Weights of a small mixture-of-experts language model, trained from scratch on English Wikipedia.
Training: a variant of Adam for the experts, 363M tokens, 5542 steps.
Below are experts of layer 11 (counted from 0) of a mixture-of-experts language model. Rows are named router (the router's row for the expert) and show model dimensions 128-255. Each number is 500 + 25 x the weight over its row's rms, rounded and kept within 0 to 999. Numbers have three digits each.
After each expert's rows: "comes after" lists some tokens at least twice as common just before its tokens as in all text. This comes from a sample of Wikipedia text that the model never trained on. Tokens count by the router's weight.

# expert 20
router:534528483477497495523456514483473508518493479482517523513468489477517482492514500472526455508455489474529457465491487508453518522468516467518487478463468509437477522500483510502539525484493551465488462481479524471464487519551454509500506512501531484519479456523469496510516484547536473522510493515554497539514510553464493509501538504469516491505483515477515507493518466471479478469495
comes after: "\n", " |", ")", "-", ";", " —"

# expert 34
router:522523481484506507521483499494487501529512494511546508522483494472488484490528471512527447541463473469531466479464502517498504511464500493516469496516496536482491517470459527541522544505470533468458483512467515488474505536554500468516529535468523503510481453518479471518480482519560521529512523518516524486490544516480494490524545507475515474533461521505528517502497517472524460478474
comes after: " ", ",", ":", " |", "1", ";"

# expert 47
router:534525488465474516514468492471464514512500518478546505513485482462508492521488491491519491539470488473483470488504490496514499527484502490502492496463495524482504545472502504516510504521476515481481509510473495455475528507505486479500526507481506474519478487531483495496486485511536496501496519512542491528484527515443482513557519507465522467510477513486541485506513503455503468483467
comes after: "\n", "==", " =", " ==", "===", ")"

# expert 11
router:509542482473487532517471479460473512519529484512535499515490483468476506522530494508556480546486489464493501469466464500483513514476525486499485498490487509464481539512474504519550537525474519458449498500450492474491522546517483470520532513454527477531482479513490476457474473504537508541515506519529452517503517525474490485513507473461510475500459499491531540516487506487481486495476
comes after: " ", " the", " \"", " a", " D", " S"

# expert 4
router:519524466478486538557475527464489487526523521514528513497483462463460485523509490463549503523461442499516500453464468496478531514467519479481486466486506533467532539484467488497524531495501547494488470529458527465497503509531468460547497494486517479535481476492509457464521474510528517528480492529544495531494502524468472492532497505490485450531462495463511536494509521506510479500463
comes after: " and", " of", " a", "'", " with", " for"

# expert 0
router:538495508452468500509479473499483524523538513475502518496499477470496511505515475534532492527456458494528488490487478519458536522484515494501471470480496539484481532479456540525534517529463510482471505509484523476476503520545458479515543547500555490533476479526476494513506476544520519521483498525535474507522519522468499502540525479480529482546482510497524548508505459484463466485453
comes after: ",", ".", "\n", "==", " ==", " and"

# expert 10
router:504516505470483506516462471448501509518513495462509511503494495494510501505527474480520449537452477443542492515498464502465525526481528496494485463459480538450514530448482501512524541523506510486487480520490526477477522522534450480532552486498539486502485465521456451520506484534529494536511495531534472538513497531476462457523487498464535459520484531488534505491474508474496470482473
comes after: "\n", "s", "0", "-", "3", "ing"

# expert 12
router:546517480453468504528467488496466504531520518472494533515480479483497508482509465495548471535450444479505473483499483510489529506475541509470465495517480519464508527476476504521534524515450525466481481539475497447480506507512442471530524520466517498527467459514483474502502457522530517538502503523536465545506504523462495460522506500464542470507480489512519523521508507476512481505457
comes after: "s", ".", ")", "\"", "ers", "es"

# expert 36
router:521514471486476516524490516479443521507520511492532505501481475485522455524499500496541485538454463486514473460484485498466512529469491498473449477516486526463490540493490529498539572506476533483499471496481542464496517515532462464523538541479525468524482479518460485494487493535506474509518529532549474516536549536453477494490522492488508475520491529494548517509504487473480448460477
comes after: "\n", ".", " |", "|", ").", ".\""

# expert 28
router:480540462488500506538485538466501503517531521484507490509505457476511494494530476506526455516453469493498471477469484488472505549478529478471460450480502514490511536470489535517516519517484521467467448522495521447469519530537480508533508529471524489531490478514476464501525482525496465543521467514544518534493514534468500471514495468456516474512468506526531516535502494468523466482481
comes after: "1", "0", "7", "8", "6", "9"

# expert 35
router:514501460470505539511451465467488497524528486501523501517458493454477493501529466503519486510447510503527476497468494497488541508467533487501442486512503504470505536493474492528539513494479554478475506524487517475477521512506500475515536535477518477524466461530454468506478441524540495527497519516530491497532498510471487506534509509476524461548470511523507534494498467483499474485462
comes after: " ", "1", "2", "-", "|", " ("

# expert 23
router:517519490459501513526486514478495504503532493493497501517501471459535500512542487467540481513452497466519467479483483537455541498460501487500460498505499524470509545485496494514525549473489530503480469526487509465441516528542450472528547526473507487525491479529492473471488495535525510521477510516543508484514523546484481478511525490487528478546474496504517518539498490481498488462485
comes after: ",", " was", " it", " It", " which", " is"

# expert 41
router:538541475494477521505454500476497520516513520476499536506470462469483474497530443501527475514474439503556468481479462499464529529450481472464469474481497547471482525443511509492501541505482504498494476529445519468458519509540464468523522519487517468515490489530479486503498507554529515510517493530521465546494517556471470489497535494504496466508485503489506516500499470466507475479501
comes after: "'", "\n", "ing", " his", "t", " with"

# expert 15
router:534536471493479497531459467465476517507544534528545506509500468479486483486502482497491486529438478476516471479488475526490535516467511488468479506463492493504510545496457514510517488483499540483498449510457501439494511520507496450516538504496556493540459489516494483454512499547523513500488525538502513526515521561464470490530505494463530478499459505476535539517453481489498465506488
comes after: " of", " in", "s", " to", " part", " University"

# expert 31
router:501548489446533534499482522495496522515520497478518505507468485457478518505540492470563455504470499480515465458489490489484496519459499501504459502499478531472494534485496524530515551508522504485473502518466531431473502547530498489508513492471510505501502474518499499495490500534523512528499549529537486533497547534464487499483527478474544458501474511473513517513488487475506472466462
comes after: " the", "6", " his", " The", "5", "7"

# expert 26
router:486533456494494506505466483502498535499541528511535547489482496478485497503530488463522496506463478461504471474495482529474534526483494471494476464503490517491515529495472501525520546493501515497518450513487509438457503536515456499534500474468569475544485480556493489470491479526494480515470515533532505541506534517455475506526547518498501474518465531509503520494486459472504493500450
comes after: " to", " he", " He", " who", " they", " and"

# expert 16
router:496532499490527530513472492469475533526522523497481511530499492475526499505527458491537495521449498445489476459486471522459573506497525488490454456496481504471454526448478510504513529521497537494473466502497521454477517506568462469507531527483522461523465467540474479491485498519517522515529518527538508500470532538449488497505508501474503476535471495521546534490500479486535477479469
comes after: " was", " is", " as", " were", " be", " been"

# expert 29
router:539544479505478518510490488466461539549525510497533509485464493478505480523507452484533467500444486512512472484490502494484517511472542494456439487495470516503498489470484538519515530499506513478485487523451521471508518548537471481521526502493517507528470490530488456476502446521525470540519531523532496488504515524495495472475544488475502490541468477500504546506485504460504447468453
comes after: "–", "2", "1", "0", " August", "3"

# expert 38
router:536550487489480521520492492480448503506520509527513506526507457484491500520532478518518464543465463474515445472466501522490513514482513464478450474464515515458503532467490528531519501506449526476505462525482518477472522512507475467528521509470525482497487487534509453481487459509531494541494532530513476497536536529471472492539525461490499482516488473485553523497503492453483481471481
comes after: " |", ",", ":", "ed", " due", " on"

# expert 6
router:516530484476470539531490478474481512519536511502511527475495465465503509511539474472541476517462459464502475491467495531471524508473510491482458485496511538483483537479489504541539511494484541466492485516484539489486502521514487491540500502445526470527474488517457482501486457524516507522509518534548460526476539546465499514528525511474505472526487512479535525500476473475513467466470
comes after: " in", " the", " of", " to", " a", " by"

# expert 44
router:514520483481518532480494504487483527501540507486517503507515485467494477502542479463508458517448490498497455468466504526493521549461525474510455534506468509484524530478474552504532513536516492476495492524463525457480507525512466505530510512484495489522462493537480466469511479508506493548494498523520514528511510528491485482545517469474524488512469489525546495547470494490501476470474
comes after: "0", "4", "5", "3", "7", "6"

# expert 1
router:540541454500493514552484517499484497521558518458539513497479457489501481488522458492523469519456489482517506492475513503510511518466532483481455474504464495480498530503476537514516551520485522469490493510487525478474522517537491501524495507457510485533506477512503476465524453540519491522516490513523484521466536546458485507516509492501515482529491475494552523513485484472518469479456
comes after: "9", "0", "1", "2", " the", "8"

# expert 46
router:533522479482529529527496519482487509515520476513513495510460465472537471499507508488542499520450491473508458478501483506476509512478529474469458477466513509504508541460501523495515525539494505489510493537456495458473538533524460475537516524457534486537491475494503467486476495535538471524501490527539497514499540521493490489513547504482527476503487490496503517500518488486531478503485
comes after: "9", "0", "8", "7", "4", "6"

# expert 42
router:491538482501505536506508487480462503502504499475514550500480491462512473496530478464500492518450480489502460498478468479486544513475534481469467502484461525495501537471478516491534502497481524465490456526489526470466535539509506498539519528474525464540485482549455486470466478498520527554502518529529512482496527516452494492539527457486538494525494492486520527518507458460463451495470
comes after: " ", "2", "1", "|", "–", " U"

# expert 9
router:496533477493499529552479519485450485508521501501529533512488452455479483507537485478525485545466438482497484449457461503489555528474513461496479488505480495467468522497479506517503529512486535468457489518495480487458504515517469484513523484472536471528470487523470484495506490519503514542502509514531503521515517504483472511520531468488511482523484534504521537514487478490502483498482
comes after: " ", "ia", "a", "us", "ta", "ra"

# expert 30
router:513528477494505541489475486513480504542542523501527531476508480475491467508492479497550484516454475463527498491466509501486533495461519484489461519467498521459484532465466526499518533514472548452464485535472525476481528512541502487505538502466543485504499499538488474493536474544516487519504527522529496503524512558457485489482521486458526451519456531495511531485486435479508473481478
comes after: " |", " by", " with", ":", " of", "-"

# expert 45
router:525516486466471526508477509498466476531531526493521499522495473485482506523506470516511484533426480496508459493511452525486524515470495477494482501505496540470491519468441524532532543498506529514481452508479492484480514495521459492517535499476527488553477486528487440504490502520516481527488500538542516491486522539451505478503545472470506448544500496456508542496484492470474488472459
comes after: " |", "\n", ")", "|", " is", "\""

# expert 18
router:500554504483504539507484518479489519508540495490530527509481496462477504516507504459552507539451481500522469473490466490469532514451498504481466468504485531481493510495475534505512515509476509422505502511441486458498522512494433490515491491458524481512482481530477500510467464519535482542517500555545485527477513536479468502474526487478512480503474501485541543479490461442526467504466
comes after: "1", "2", "0", "–", ".", " in"

# expert 19
router:506528493467507524515494503487452503525539507475553528511509473460503505483521475497562483547467488482549442465481478492480504514467515493480459468477470542474534521501473491502513503504501527507496489517485517460483531520550477447528521505459530494527484457511455481478480479517535465534476505534536512503498524533472476486526562498489520480517448482498507528489471503481508455498480
comes after: "0", "9", "1", "8", "7", " re"

# expert 25
router:516525471477487503527462499476489481557526509498525534505489443485483501504518493489533494539450458482523465450472467528446532547480543492503462494507494534451488533490487523507503528499473532465509457523469511461494519520526462444508524507483510486496475466526501465481499489557516495509527500517519509520493534541480464507511502501471523487515485522496526522502491458453481473485468
comes after: " |", "\n", ")", "-", ";", "|"

# expert 8
router:528548494489461521507489502467496515509512518493504544502489470455510466528521482486547481540457479463511473488457483491493536520473507482470463500499506550479520524486478493517521539531461533451469480500485496444472489503543487456511542520460531473516480462549481464509497485505521518518488495528548496521509543535475472489511545487487549466519452490496557531500486477478499465473462
comes after: " ", " (", " |", "1", "2", "\""

# expert 37
router:493530472469495539514483502500467492506505524506498515492458467475516470513527476457528488512473500464505472462451499480445526514472492498481473506514504495486463547480480504503549531502454514480467476526458544462475484522515497465530518520480539495520459477512494493503482463531539528544529535514542475526527529528482501491520514509463518483544471473470529544541503485489516466454456
comes after: " the", " a", ",", " of", " in", " United"